Experts of a small language model.
Size: 9 layers, width 320, vocabulary 29723.
Experts: 64 experts in each of 9 layers, 384 GELU neurons an expert, 2 picks a token, a softmax router.
Training: a variant of SOAP for the experts, 1248M tokens, 9522 steps.
Below are experts of layer 5 (counted from 0) of a mixture-of-experts language model. Rows are named router (the router's row for the expert), up (a neuron's input weights, with its number), down (a neuron's output weights, with its number) and show model dimensions 192-255. Each number is 50 + 15 x the weight over its row's rms, rounded and kept within 0 to 99.
Before each expert's rows: a language model's description of what the expert responds to; "comes after" lists some tokens at least twice as common just before its tokens as in all text. This comes from a sample of Wikipedia text that the model never trained on. Tokens count by the router's weight.

# expert 38
List item separators. Semicolons, commas, dashes and line breaks separating items in lists of codes, teams, places and countries, as in USA, GER.
comes after: "\n", "\n  ", ") ", "\" ", "1", "2"
router:34 51 68 76 58 68 46 51 46 52 52 73 50 55 61 47 45 51 48 34 47 40 35 89 39 36 38 17 30 45 36 59 41 45 41 57 35 51 44 38 75 40 55 54 64 74 50 27 64 81 57 54 61 12 63 47 27 45 76 24 50 49 50 24
up0:57 29 79 53 59 66 23 53 24 64 58 63 77 65 48 21 42 74 38 37 43 67 46 56 66 27 64 41 58 56 15 44 54 27 25 14 24 39 33 44 63 45 59 39 60 33 52 49 42 74 50 26 53 46 47 56 57 56 34 56 55 50 62 52
down0:35 57 70 46 44 49 45 33 41 42 33 31 70 33 58 34 55 70 39 38 54 48 42 52 47 24 49 76 32 29 63 56 61 53 31 26 31 34 35 14 23 65 48 57 42 52 09 51 35 09 62 65 78 39 66 48 46 55 17 37 49 33 33 41

# expert 51
Determiners and possessives. Articles and possessives before a noun phrase, such as a, his, their, her, 's, and adjectives like first, new, successful, previous.
comes after: "'", "the ", "a ", "as ", "-", "with "
router:35 55 59 30 38 45 66 56 62 34 46 38 34 48 68 54 44 72 24 43 55 45 78 49 43 30 56 61 54 35 45 72 63 52 58 60 67 50 42 57 59 56 23 55 45 30 53 37 45 35 82 65 22 57 51 69 33 24 42 61 55 23 60 57
up0:32 67 56 61 49 57 44 74 57 42 38 33 50 93 36 49 55 50 51 70 51 28 48 31 58 37 47 47 67 49 50 40 49 52 62 66 74 55 55 62 70 57 43 53 64 35 52 42 16 55 63 65 70 58 62 77 34 52 64 43 46 35 48 46
down0:45 61 56 23 76 60 26 34 27 49 13 68 39 28 56 35 66 35 41 36 47 43 40 47 47 49 51 63 32 36 40 42 24 47 25 47 27 46 61 37 61 51 73 48 61 52 36 42 79 57 47 55 72 41 84 67 71 44 31 31 67 81 56 31

# expert 44
Section and row breaks. Paragraph breaks ending infobox or list blocks before headings, row-start pipes and list dashes, and headings like Total, Episode.
comes after: "\n", "|", ")", "| ", "is ", ";"
router:42 60 53 62 35 68 47 56 46 49 44 44 35 78 69 72 37 29 66 76 49 70 51 24 41 71 48 65 31 52 31 62 40 60 59 62 72 02 38 62 70 52 65 39 74 51 60 67 40 74 46 60 40 18 54 68 49 69 41 49 61 55 44 78
up0:55 53 22 42 43 73 32 65 29 30 80 40 84 49 52 57 69 54 67 80 71 52 21 43 79 55 68 15 54 70 72 47 28 39 44 49 59 48 78 26 63 49 28 34 63 52 46 49 66 43 70 35 68 54 68 64 39 53 41 17 50 70 48 16
down0:51 42 63 68 20 40 49 42 31 39 48 43 71 50 47 32 28 44 25 65 64 33 19 61 49 50 68 70 19 51 53 58 59 54 79 51 33 56 34 46 48 45 34 67 25 53 41 67 53 36 76 79 57 47 28 68 49 44 77 70 34 84 07 64

# expert 32
Place and organization names. Final pieces of place and organization names, such as States, University, Men, Women, and ends of acronyms or foreign words.
comes after: ", ", "(", "in ", "United ", "New ", "South "
router:23 41 41 32 38 60 53 45 60 36 53 65 29 47 17 65 63 44 38 59 68 30 32 65 29 59 54 43 75 54 51 38 53 29 32 42 55 61 41 37 43 61 58 37 45 48 40 39 42 64 31 66 31 31 38 63 60 66 24 67 45 60 35 36
up0:62 67 49 30 43 65 65 69 76 32 44 46 53 41 33 53 30 29 47 54 55 41 47 59 69 54 41 35 53 55 38 49 36 61 53 42 35 72 36 82 56 34 62 49 55 59 71 55 44 46 72 71 39 52 47 59 30 59 65 60 37 73 64 30
down0:45 57 47 60 46 20 54 75 76 57 35 22 57 15 41 69 72 35 63 32 70 47 50 29 26 43 16 43 38 57 38 52 53 41 47 37 65 43 63 55 31 36 57 36 66 72 44 73 57 72 80 61 45 40 33 28 51 43 41 22 59 44 49 73

# expert 3
Digits in numbers. Single digits and short numbers, mostly final digits of years, plus scores, dates, coordinates and rounds in lists and tables, as 199|7, 1–0.
comes after: "| ", "201", "200", "; ", "202", "199"
router:46 44 49 40 31 87 41 46 39 66 51 72 47 41 62 60 76 65 36 52 48 64 45 61 26 16 31 53 58 39 14 52 68 54 43 36 61 63 52 72 36 52 64 46 69 57 65 30 73 57 32 68 41 65 55 75 71 85 57 25 62 48 41 60
up0:55 61 22 74 43 74 47 63 47 55 50 38 67 51 60 37 52 85 64 37 42 56 55 55 07 51 53 54 39 64 38 63 41 43 46 67 49 58 74 65 48 44 34 68 60 92 41 32 30 21 51 17 27 33 52 69 30 49 66 51 51 63 39 29
down0:38 51 29 75 46 74 49 73 71 58 28 52 29 51 26 43 46 56 42 77 31 15 36 34 41 38 57 54 28 34 46 59 46 52 55 70 60 79 63 29 47 50 37 65 55 47 52 39 56 44 66 44 41 52 69 40 71 38 34 69 29 51 41 56

# expert 5
Sentence-ending plain nouns. Common nouns ending a noun phrase before a comma, period or of, such as years, season, terms, countries, votes.
comes after: "in ", "the ", "In ", "this ", "same ", "a "
router:43 45 51 62 46 44 44 57 56 49 49 47 22 35 48 41 60 65 83 56 42 58 35 40 39 45 27 38 06 58 66 78 58 70 46 68 67 26 50 29 46 43 42 71 46 66 52 60 59 55 30 54 63 63 65 62 42 52 44 58 40 73 50 81
up0:48 54 40 48 42 52 40 55 58 60 64 47 47 67 63 34 39 49 48 60 50 68 36 45 62 51 54 43 55 65 53 54 44 36 39 54 89 64 76 33 53 41 66 41 43 52 58 28 31 41 54 45 22 31 47 38 47 44 41 30 36 62 39 63
down0:36 71 64 69 55 66 43 47 78 75 51 90 50 41 52 67 58 34 31 73 69 56 32 63 48 40 45 57 33 37 57 48 74 38 53 71 72 37 67 86 79 40 46 52 75 46 59 76 45 55 69 30 53 29 31 50 55 40 57 51 60 57 67 67

# expert 61
Nouns and pronouns in prose. Head nouns and pronouns in running prose, often plural or before of, such as evidence, students, number, them, they.
comes after: "the ", "The ", "a ", "his ", "s ", "their "
router:60 48 33 30 46 44 48 61 45 32 58 15 56 53 27 49 63 62 56 47 38 62 62 32 52 18 18 43 21 67 68 62 67 37 68 67 52 68 53 54 47 45 46 42 62 63 49 43 33 49 89 49 53 58 37 42 57 42 50 57 63 57 39 48
up0:37 47 66 92 37 72 51 51 55 42 36 61 69 64 81 79 55 30 38 39 41 58 57 99 80 42 37 66 30 43 23 25 60 39 24 55 38 41 39 51 53 28 40 41 55 29 59 82 44 45 47 59 22 38 43 72 58 49 26 42 53 54 36 62
down0:59 49 50 52 44 76 44 52 53 63 57 37 49 40 19 48 79 41 78 88 48 54 43 34 99 48 34 43 47 57 48 95 48 69 27 31 69 50 64 74 56 42 45 46 60 76 59 39 56 50 67 62 48 20 16 39 57 45 55 82 55 59 60 18

# expert 25
Sports results and proper names. Words in sports medal and results tables and multiword place or event names, such as South, North, World, Silver, United, of.
comes after: "|", "| ", "the ", "; ", "(", "N"
router:58 69 52 55 31 67 41 63 53 49 63 70 46 51 56 68 65 25 49 45 60 74 13 66 53 46 65 42 46 37 11 41 51 64 31 42 73 49 55 54 42 42 60 19 35 26 37 73 60 45 37 61 64 28 53 61 57 41 26 59 66 50 29 27
up0:46 57 66 37 54 80 16 56 57 56 19 61 49 63 70 65 54 69 59 33 64 44 54 55 84 26 62 46 42 42 42 44 33 46 69 55 68 44 45 41 28 44 28 64 69 32 39 13 68 48 40 75 93 46 43 57 62 35 50 44 52 59 46 55
down0:54 44 38 59 80 28 59 66 24 66 48 69 52 36 34 66 58 53 52 63 46 32 67 47 71 52 52 50 53 55 73 78 49 58 56 19 71 52 31 70 32 46 42 55 59 70 62 49 48 44 66 28 26 52 19 82 35 74 65 56 56 50 36 48

# expert 42
Section headings, infobox bullets. Wiki heading markers ==, ===, and the line-start bullet dashes or pipes in infobox fields and table headers, such as - Binomial name.
comes after: "\n\n", "\n", "==", "===", "also", " "
router:20 40 84 41 33 42 48 63 30 61 58 45 64 30 41 61 43 43 71 49 61 58 61 81 58 46 54 64 34 30 39 22 54 72 22 54 56 56 53 30 72 43 66 39 58 63 45 64 62 47 53 55 41 61 71 31 63 59 30 35 63 51 67 36
up0:50 38 41 45 27 46 39 39 24 60 36 62 33 29 49 44 49 29 72 64 61 58 46 53 62 48 40 58 37 68 46 65 25 52 49 58 54 45 26 45 57 41 60 61 70 61 52 58 60 49 43 12 66 49 42 55 42 52 61 42 57 73 57 58
down0:56 53 45 50 62 46 28 45 53 34 51 35 55 53 08 35 44 41 63 54 53 71 53 25 35 42 41 27 60 50 38 82 58 38 49 31 41 59 37 43 35 60 53 50 35 61 59 77 40 54 73 40 61 57 52 58 43 60 31 49 50 33 51 79

# expert 55
List line breaks, apostrophes. Line breaks and dashes starting list items in infoboxes and taxonomies, and apostrophes in contractions and possessives like It's, can't, men's.
comes after: ")", "'", "\n", ";", "|", "."
router:63 75 49 13 66 55 52 47 61 40 99 66 45 47 52 26 43 22 63 17 38 39 34 38 38 50 67 66 30 42 23 73 28 59 44 49 51 63 62 51 56 56 52 60 62 40 23 42 47 36 49 58 49 47 20 67 38 47 37 37 51 43 59 77
up0:47 65 62 50 42 36 35 67 64 46 40 20 45 55 45 37 80 74 30 31 39 59 57 19 35 57 37 63 05 45 74 47 36 38 43 72 44 71 33 55 34 12 47 53 58 43 79 58 68 46 76 69 61 64 68 56 92 67 42 47 12 34 32 40
down0:66 51 75 31 55 65 57 79 48 52 74 57 60 50 58 33 41 56 46 54 62 74 32 86 41 29 62 38 62 57 50 32 49 49 85 64 67 60 55 41 45 63 56 55 63 54 43 51 61 55 37 47 55 58 68 40 73 46 56 35 34 26 40 44

# expert 19
Foreign and prefix starts. Word-initial prefixes and foreign articles or prepositions, such as In, Un, En, Syn, de, La, Los, El, plus ISBN.
comes after: "- ", ": ", "\"", "of ", "de ", "non"
router:31 26 28 62 65 68 52 54 38 48 44 58 64 32 71 79 60 57 11 42 37 71 56 39 23 78 62 51 42 39 49 46 27 45 29 41 38 30 53 54 66 52 50 70 37 61 91 72 51 42 36 61 31 46 69 41 38 38 46 27 41 42 55 68
up0:33 56 26 37 32 51 64 54 59 65 46 49 60 58 65 30 73 44 41 89 61 47 48 30 35 28 42 50 66 35 62 46 67 57 47 34 22 43 39 49 61 36 47 59 42 79 66 78 26 61 58 54 41 57 50 72 44 41 37 53 41 43 55 36
down0:67 54 43 49 27 40 61 34 53 65 56 47 35 49 51 55 18 43 20 52 68 63 37 25 10 64 44 49 60 66 40 54 18 85 61 68 65 49 60 60 71 64 50 34 48 62 60 69 57 52 61 46 45 43 70 40 47 16 30 69 26 44 30 34

# expert 17
Year first digits. First three digits of four-digit years in dates, infoboxes and tables, such as 201, 199, 187, sometimes the final digit.
comes after: "(", "201", "in ", "–", ", ", "200"
router:47 39 50 19 53 63 66 75 56 54 30 58 31 61 49 57 71 54 69 60 43 53 72 24 77 63 60 48 40 50 89 45 53 74 59 66 55 66 15 55 63 42 53 43 70 23 73 66 51 74 48 35 62 79 64 62 50 55 57 64 56 41 60 63
up0:62 45 45 55 42 47 32 52 55 42 31 44 51 52 46 23 25 69 51 40 60 42 43 60 36 33 48 43 26 47 60 57 71 71 55 49 52 48 37 42 27 34 50 46 51 46 42 59 56 47 36 45 19 55 36 59 64 41 38 24 59 47 69 44
down0:57 91 60 43 60 41 51 55 47 55 77 74 21 65 15 59 63 24 66 51 48 34 57 50 44 51 43 52 17 69 61 49 64 44 43 46 36 53 51 51 42 34 68 49 40 56 68 42 28 50 33 23 34 76 47 51 70 32 57 41 60 32 39 49

# expert 50
Number pieces. Digit chunks inside numbers, times, coordinates and money, such as 100, 35, 000, plus currency signs and math subscripts.
comes after: "| ", ",", "′", "°", ".", "("
router:49 47 38 40 68 51 53 36 69 44 64 49 37 29 46 42 85 63 23 45 60 76 44 55 36 30 32 64 53 55 55 40 37 49 21 38 57 44 12 55 53 80 55 43 49 34 33 63 36 51 43 63 42 42 38 39 39 42 72 35 42 57 45 58
up0:62 49 67 70 36 61 26 31 56 36 06 44 46 50 66 47 51 40 64 51 43 66 45 43 49 54 32 59 55 45 56 53 45 50 33 54 60 39 31 45 35 47 85 56 79 63 60 67 63 57 28 42 35 42 50 29 41 53 44 09 35 71 59 63
down0:46 51 49 36 20 41 30 43 21 49 72 32 47 33 51 36 42 73 35 49 58 31 54 57 54 34 66 38 55 57 22 70 59 43 69 30 82 85 57 57 61 50 48 37 62 39 42 52 26 43 36 75 58 50 34 59 63 17 39 65 75 61 59 50

# expert 35
Location and life verbs. Verbs and nouns about where or how someone lives, is located or died, such as located, born, died, population, lived.
comes after: "- ", "the ", "was ", "to ", "== ", "is "
router:36 60 65 62 65 44 26 59 54 57 83 49 58 85 65 58 37 46 63 58 62 48 67 41 27 35 26 30 29 46 22 65 50 60 35 52 54 55 56 51 50 55 58 66 37 67 80 48 44 42 59 43 55 81 63 65 42 43 69 58 57 17 46 40
up0:51 64 68 29 00 43 61 56 81 67 49 63 45 76 60 37 22 65 41 50 62 57 62 30 64 39 44 27 47 56 36 56 57 36 44 38 56 49 68 60 51 24 81 54 46 71 54 43 59 35 46 48 28 49 50 59 48 61 43 63 38 41 60 56
down0:48 31 24 76 36 46 75 26 63 41 52 70 38 30 53 42 61 66 59 48 54 46 50 37 56 65 74 27 80 55 62 24 57 54 56 54 63 35 70 60 15 63 33 44 30 52 50 63 60 48 51 61 43 54 21 57 39 52 65 60 57 48 65 48

# expert 15
Action verbs. Main action verbs in narrative and biography, usually after to, he or who, such as wrote, took, moved, make, withdraw, pulls.
comes after: "to ", "and ", "he ", "also ", "who ", "He "
router:59 49 60 42 50 33 43 60 44 60 28 60 54 59 56 42 20 43 41 54 30 54 58 50 34 36 70 55 61 67 38 90 65 33 41 33 52 88 56 69 70 55 14 69 42 60 44 49 28 62 59 41 48 54 32 24 37 58 66 67 63 44 48 57
up0:49 40 55 59 43 33 56 38 72 66 31 46 30 40 48 69 77 39 61 50 43 55 51 68 73 52 61 70 62 54 38 42 62 65 38 51 28 07 66 34 25 63 25 67 47 41 34 51 71 40 51 47 36 52 42 56 54 37 71 57 52 59 31 54
down0:65 54 34 51 44 77 54 33 44 48 62 50 50 22 34 43 61 52 44 37 43 65 59 21 70 32 24 56 43 46 44 29 60 65 58 50 31 15 48 66 38 37 71 41 29 28 40 33 41 26 74 69 55 55 48 64 65 54 41 59 65 26 42 50

# expert 20
Mid-row table separators. Pipe separators between cells inside table rows of numbers and scores, plus semicolons after dashes or percents in number lists.
comes after: " ", "0 ", "1 ", ") ", "2 ", "3 "
router:64 57 30 75 36 68 21 35 54 20 43 56 49 56 39 24 53 58 65 33 60 40 46 40 56 79 45 30 53 45 47 83 44 46 28 43 38 56 68 43 27 44 47 46 82 63 24 54 61 36 43 50 50 43 38 23 32 61 62 13 56 54 41 43
up0:43 53 38 83 78 36 65 70 45 39 35 62 54 39 79 76 66 62 50 52 67 59 34 59 16 22 57 47 52 48 46 64 72 30 56 68 47 75 41 46 48 63 66 62 20 77 60 64 35 35 57 53 53 60 47 49 18 48 48 57 59 74 52 31
down0:59 72 34 38 43 59 62 42 62 46 36 80 39 43 47 35 64 36 37 44 65 51 42 55 26 43 74 93 55 67 62 55 39 48 43 50 48 51 84 46 35 27 41 59 54 60 76 45 48 56 47 71 44 72 54 59 58 47 46 47 62 67 48 44

# expert 57
Punctuation in numbers and tables. Decimal points, commas, closing brackets, colons and slashes in numeric data, tables and infoboxes, such as 2.75, 1,718, (628.1 acres).
comes after: "1", "0", "2", "3", "U", "4"
router:38 58 75 57 59 55 52 16 67 50 59 51 34 16 44 47 54 68 62 28 43 40 72 29 43 49 65 64 34 48 37 45 38 51 58 56 62 62 41 48 36 57 26 58 39 39 33 53 48 42 26 64 58 32 59 73 49 51 38 60 37 32 39 65
up0:52 45 60 50 56 70 38 81 16 56 45 31 26 57 69 40 67 47 38 50 34 56 28 66 44 58 54 63 42 47 46 80 61 57 58 57 46 47 50 50 48 53 21 68 27 50 81 20 79 46 43 66 23 50 42 38 38 46 37 52 60 50 53 34
down0:82 48 24 37 65 58 90 34 38 35 41 43 49 46 61 89 72 73 55 63 48 35 50 29 59 60 63 42 24 38 51 26 41 45 36 64 49 41 46 37 32 69 45 52 25 32 56 50 55 48 71 52 62 40 56 57 55 43 47 82 53 26 53 55

# expert 6
Descriptive adjectives, articles. Adjectives and articles before a noun, mostly size or shape words like large, small, rounded, raised, plus the, a.
comes after: "of ", "a ", "the ", "with ", "-", "is "
router:38 45 83 38 46 35 34 56 39 55 69 40 59 26 70 31 51 47 31 71 43 57 61 43 67 42 45 52 70 44 75 43 47 32 59 57 69 72 57 71 69 58 31 79 46 37 52 41 44 41 84 39 50 52 53 68 59 49 57 68 41 29 56 53
up0:78 36 20 57 55 54 35 37 43 39 54 63 32 27 55 52 41 63 33 51 50 53 56 51 54 35 53 39 45 32 50 36 45 43 43 38 58 55 55 50 35 83 30 59 36 55 39 67 51 63 59 52 51 59 73 42 43 70 84 57 46 61 42 44
down0:67 50 49 39 73 54 42 44 39 66 68 35 61 53 46 56 28 56 65 46 29 31 57 58 61 45 32 38 62 58 19 71 39 40 75 33 36 49 33 57 40 50 54 31 41 55 64 11 52 52 40 60 40 54 82 54 46 62 64 65 47 41 54 56

# expert 0
Single capital initials. Lone capital letters or short capital pieces starting names, initials and abbreviations, such as Jerome K-ern, George A. Romero, E♭.
comes after: "(", ".", "- ", ": ", ". ", "; "
router:54 55 38 33 52 33 61 42 58 34 40 27 61 77 43 69 84 85 56 54 66 51 55 58 70 46 57 38 67 39 43 63 23 56 40 59 62 51 67 51 30 67 57 59 59 49 32 57 58 78 45 57 53 59 40 50 74 33 56 41 46 47 49 43
up0:43 68 33 72 54 60 43 47 49 58 73 42 44 58 58 87 48 57 43 61 41 27 39 29 62 45 43 47 54 75 74 47 37 21 48 79 62 48 68 45 63 57 43 61 42 34 53 51 73 31 80 48 50 32 56 71 67 18 76 44 78 55 42 70
down0:54 47 52 65 73 23 67 56 46 61 42 56 41 69 53 30 48 67 66 24 50 58 41 48 28 63 51 67 41 38 26 67 54 50 45 38 42 42 51 49 49 71 34 58 48 48 27 76 53 48 42 21 55 14 43 17 61 26 74 31 27 25 65 64

# expert 2
Passive past participles. Past participles and verbs after was, is, been, often before by or as, such as won, served, received, named.
comes after: "was ", "is ", "were ", "be ", "been ", "are "
router:64 51 50 54 35 47 64 38 62 35 59 50 74 50 58 31 26 58 62 54 74 40 76 40 62 77 60 47 67 41 72 85 67 45 47 26 71 44 70 60 43 48 63 57 53 50 79 43 48 76 67 55 81 62 35 38 48 44 51 70 51 58 54 58
up0:58 59 70 40 47 65 42 48 26 52 41 52 78 68 68 54 80 47 52 49 57 41 33 45 69 52 49 65 30 22 25 21 39 28 63 44 56 44 23 55 53 48 54 27 50 76 48 47 61 47 60 72 52 49 32 41 31 75 39 78 63 64 56 05
down0:45 71 37 59 63 45 58 39 57 69 74 43 50 47 34 89 56 69 36 62 64 54 29 48 18 77 72 30 38 24 36 27 36 46 38 40 17 65 52 53 65 60 51 75 37 51 67 40 49 54 44 38 63 76 78 57 35 54 60 64 54 23 57 58

# expert 31
Coordinates and number punctuation. Commas, decimal points and separators inside numbers and geographic coordinates, plus New before York and Arabic script characters.
comes after: "1", ".", "N ", "°", "2", "/ "
router:55 45 50 72 48 51 80 39 64 22 88 52 65 31 43 75 83 34 55 62 53 40 57 60 50 60 47 43 33 49 85 43 30 54 74 42 43 64 42 40 45 84 51 66 74 65 59 74 45 48 28 58 39 49 55 62 39 72 66 39 32 26 46 29
up0:67 72 50 49 50 71 67 34 37 32 30 40 50 39 56 59 35 57 63 54 73 58 50 66 29 43 27 29 52 70 61 53 53 87 37 50 57 78 48 42 20 43 69 33 12 51 67 62 44 45 58 87 62 60 43 60 38 46 75 41 41 78 52 18
down0:43 43 35 78 37 28 70 61 58 53 44 51 11 47 63 45 51 39 62 60 61 48 42 51 62 44 51 43 48 49 41 47 66 31 58 66 61 45 40 62 46 27 61 51 61 45 07 70 65 41 62 58 74 28 70 45 48 62 29 51 56 48 62 65

# expert 21
Field and domain nouns. Nouns or adjectives naming a field or activity used to modify a following noun, such as music, football, television, military, research, search.
comes after: "the ", "a ", "and ", "-", "s ", "The "
router:49 55 46 41 37 44 32 69 38 35 45 19 43 47 65 51 61 23 53 30 48 31 66 55 69 25 42 46 39 45 76 54 40 33 59 53 71 60 44 52 52 58 14 28 56 29 68 38 46 46 64 26 41 51 50 76 41 46 51 80 58 62 50 49
up0:63 56 19 64 34 68 44 65 58 51 47 61 46 49 41 23 59 38 23 72 48 37 54 42 51 65 63 41 34 62 59 56 30 63 61 54 63 73 43 56 31 44 52 60 52 34 61 08 37 35 33 21 45 40 35 60 69 51 67 35 45 60 51 35
down0:47 12 47 29 38 55 50 29 63 50 63 42 41 34 42 66 56 25 29 42 71 49 39 65 44 56 83 25 60 42 73 47 39 67 30 27 41 62 62 44 06 51 62 38 40 79 47 55 30 31 35 08 51 59 23 54 44 40 40 31 66 68 59 57

# expert 26
Row-start table pipes. Pipe starting a new table row right after a line break, in sports, election and enzyme tables, plus degree and minute signs.
comes after: "\n", " ", ") ", "Win ", "1 ", "2 "
router:66 43 55 15 61 41 77 27 30 70 29 53 38 66 48 42 51 40 63 54 45 37 31 38 58 24 26 54 75 73 50 57 49 61 52 50 32 66 65 80 61 56 67 53 25 35 88 61 22 51 74 71 54 46 33 43 45 53 59 37 65 27 42 35
up0:63 51 43 49 46 26 21 65 60 73 66 52 51 47 56 29 47 49 39 45 60 32 67 31 73 68 46 44 33 35 42 34 72 38 19 62 67 63 41 40 50 45 53 50 33 32 36 70 60 44 64 45 52 53 42 76 57 55 45 71 69 58 71 24
down0:36 48 59 20 64 69 52 30 53 52 74 28 31 65 59 67 57 21 35 54 25 76 52 80 58 46 35 50 60 79 63 56 49 38 25 39 51 58 48 42 36 63 60 35 67 71 64 35 20 81 35 65 51 12 56 89 69 66 53 49 27 33 36 54

# expert 34
National and political adjectives. Adjectives and modifiers of nationality, party or state inside institution names, such as Democratic, National, Soviet, Revolutionary, Catholic.
comes after: "the ", "of ", "and ", "-", "a ", "The "
router:70 49 49 32 32 38 36 63 29 51 45 57 38 52 54 62 18 26 35 41 50 57 52 33 60 67 61 43 45 32 51 26 47 36 45 37 56 47 48 59 47 31 20 53 75 28 89 45 75 40 76 40 57 33 29 51 61 43 58 47 58 50 42 32
up0:49 58 57 61 21 35 33 61 43 19 40 57 48 48 64 71 84 49 52 38 42 54 19 36 73 64 46 45 60 41 71 31 09 42 59 48 81 45 41 73 47 30 38 57 25 55 42 42 43 75 57 23 63 37 37 36 33 63 41 45 35 50 59 51
down0:51 18 46 40 50 65 37 70 54 42 40 75 34 73 43 41 48 58 38 48 50 46 44 63 45 38 72 49 43 42 57 55 54 68 47 45 64 45 62 27 42 39 54 34 73 39 31 56 33 32 18 52 52 58 62 77 49 43 53 68 56 44 39 48

# expert 47
Sentence and paragraph breaks. Periods, closing punctuation and line breaks ending a sentence or paragraph, before The, He, In or section headings.
comes after: ".", "==", "===", ").", "\".", ".\""
router:37 44 51 30 65 31 44 50 18 38 40 41 58 50 32 76 41 28 65 62 43 51 58 37 61 48 43 55 50 60 77 63 61 49 59 72 32 58 38 49 63 50 26 12 65 58 85 37 61 79 68 58 62 59 65 58 62 72 48 32 43 45 55 68
up0:40 49 51 48 48 33 46 29 62 46 52 65 36 56 50 38 53 62 56 69 23 46 36 68 60 47 53 29 36 44 46 52 13 52 49 59 58 47 36 68 50 46 49 51 48 64 53 42 15 31 47 47 80 38 66 59 56 90 00 63 55 34 34 39
down0:60 49 49 31 45 48 44 41 55 21 62 40 38 56 39 60 43 33 47 42 18 46 83 37 18 33 68 66 29 70 61 39 67 24 64 50 37 66 27 40 27 22 35 53 59 34 41 69 52 85 68 59 57 73 49 34 36 55 56 52 40 67 51 47

# expert 49
Table cell pipes. Closing pipe and line break at the end of table rows, plus quote marks and markdown divider rows.
comes after: "|", " ", "% ", "0 ", ") ", "1 "
router:38 51 76 63 46 53 36 18 62 57 48 66 59 26 43 62 60 36 50 48 71 43 42 44 36 68 67 53 38 67 58 34 54 65 77 59 41 30 17 63 21 59 53 53 35 66 24 44 68 34 31 30 50 66 62 40 65 90 69 41 64 39 51 51
up0:37 81 54 56 80 49 17 68 55 54 28 56 17 50 59 66 61 86 44 66 63 59 38 46 59 52 31 76 53 64 64 50 38 58 60 53 56 53 78 63 81 55 45 47 62 50 58 63 59 66 23 28 24 50 71 65 58 83 71 53 29 38 45 47
down0:48 37 30 76 93 79 35 36 46 51 25 50 43 51 38 40 67 70 35 37 69 42 33 37 49 35 28 47 73 42 55 48 41 62 50 82 66 64 57 57 60 43 23 39 56 38 55 53 48 57 34 68 47 56 55 46 43 67 45 15 70 30 18 52

# expert 58
Definite article the. The article the after a preposition, such as of the, in the, for the, and occasionally words like Royal or entire.
comes after: "of ", "in ", "at ", "to ", "for ", "on "
router:51 28 65 55 49 43 48 54 47 49 32 53 50 41 41 58 56 42 43 41 55 61 51 49 45 63 26 59 55 57 45 32 59 50 31 38 31 44 59 47 11 55 67 53 33 37 63 60 79 43 28 68 48 31 20 74 72 59 52 70 32 58 27 44
up0:63 37 46 57 19 42 63 81 67 53 53 66 41 43 77 41 77 37 46 59 58 19 50 39 52 32 71 45 54 52 47 68 50 38 53 55 68 47 65 60 51 28 30 39 55 57 59 50 51 84 22 60 46 45 63 34 35 34 24 54 68 70 64 66
down0:18 43 52 54 50 27 58 74 66 30 59 31 34 41 25 49 44 43 49 51 64 68 63 53 44 54 43 68 71 53 78 23 58 70 46 37 67 38 78 46 43 51 52 40 45 58 37 26 43 57 41 66 34 46 49 51 30 42 62 68 20 65 43 49

# expert 30
Music chart tables. Table pipes, slashes and labels in discography and chart data, such as Billboard, Ultratop, Released, Label, medalist, track lengths.
comes after: "(", "| ", "\n", "\" ", ") ", ":"
router:47 77 55 45 37 51 40 45 56 45 53 51 51 59 24 58 59 75 40 46 53 70 43 62 40 31 41 46 37 60 30 33 43 55 37 24 99 55 54 40 61 39 47 63 72 74 55 43 44 35 42 51 45 36 71 56 43 52 72 40 38 41 31 25
up0:23 54 45 34 70 63 54 60 68 44 48 32 55 56 43 65 42 35 71 48 54 62 82 55 41 32 36 58 49 17 40 72 56 48 54 37 42 61 32 31 44 24 33 57 66 32 33 22 59 58 46 74 41 44 65 57 68 71 61 62 66 53 85 36
down0:48 63 52 50 29 71 40 61 44 57 46 32 65 80 34 17 61 66 36 41 22 64 31 48 34 70 78 63 72 45 55 34 33 37 49 45 36 54 56 38 53 58 26 52 31 65 42 67 13 83 60 33 30 53 62 39 72 47 59 53 58 46 77 34

# expert 54
Name stems before suffixes. First pieces of personal names, places and nouns awaiting an ending, such as War, Pol, Jul-ian, Victor-ious, Emil-ie, Álvar-o.
comes after: "the ", "of ", "- ", ": ", "and ", "The "
router:59 57 49 66 72 53 49 49 57 67 35 57 59 90 37 37 58 49 71 48 62 10 45 67 71 38 46 69 70 80 46 52 53 67 50 47 49 41 48 55 52 37 60 63 13 54 41 40 51 53 60 27 66 29 32 62 24 48 59 44 55 52 71 74
up0:46 44 45 53 52 35 76 66 42 25 42 34 45 43 50 63 22 28 49 12 46 52 47 72 36 36 56 38 61 56 41 40 62 69 27 51 51 58 50 50 43 46 33 50 70 72 29 47 34 46 46 76 61 23 43 63 50 58 60 35 38 33 52 42
down0:34 48 53 52 66 54 42 38 60 72 56 48 39 45 79 41 18 65 50 78 57 51 43 81 52 56 76 56 50 33 48 65 44 40 70 30 33 62 19 77 33 64 64 70 83 37 36 34 85 45 53 37 36 38 47 56 69 42 69 48 42 32 49 37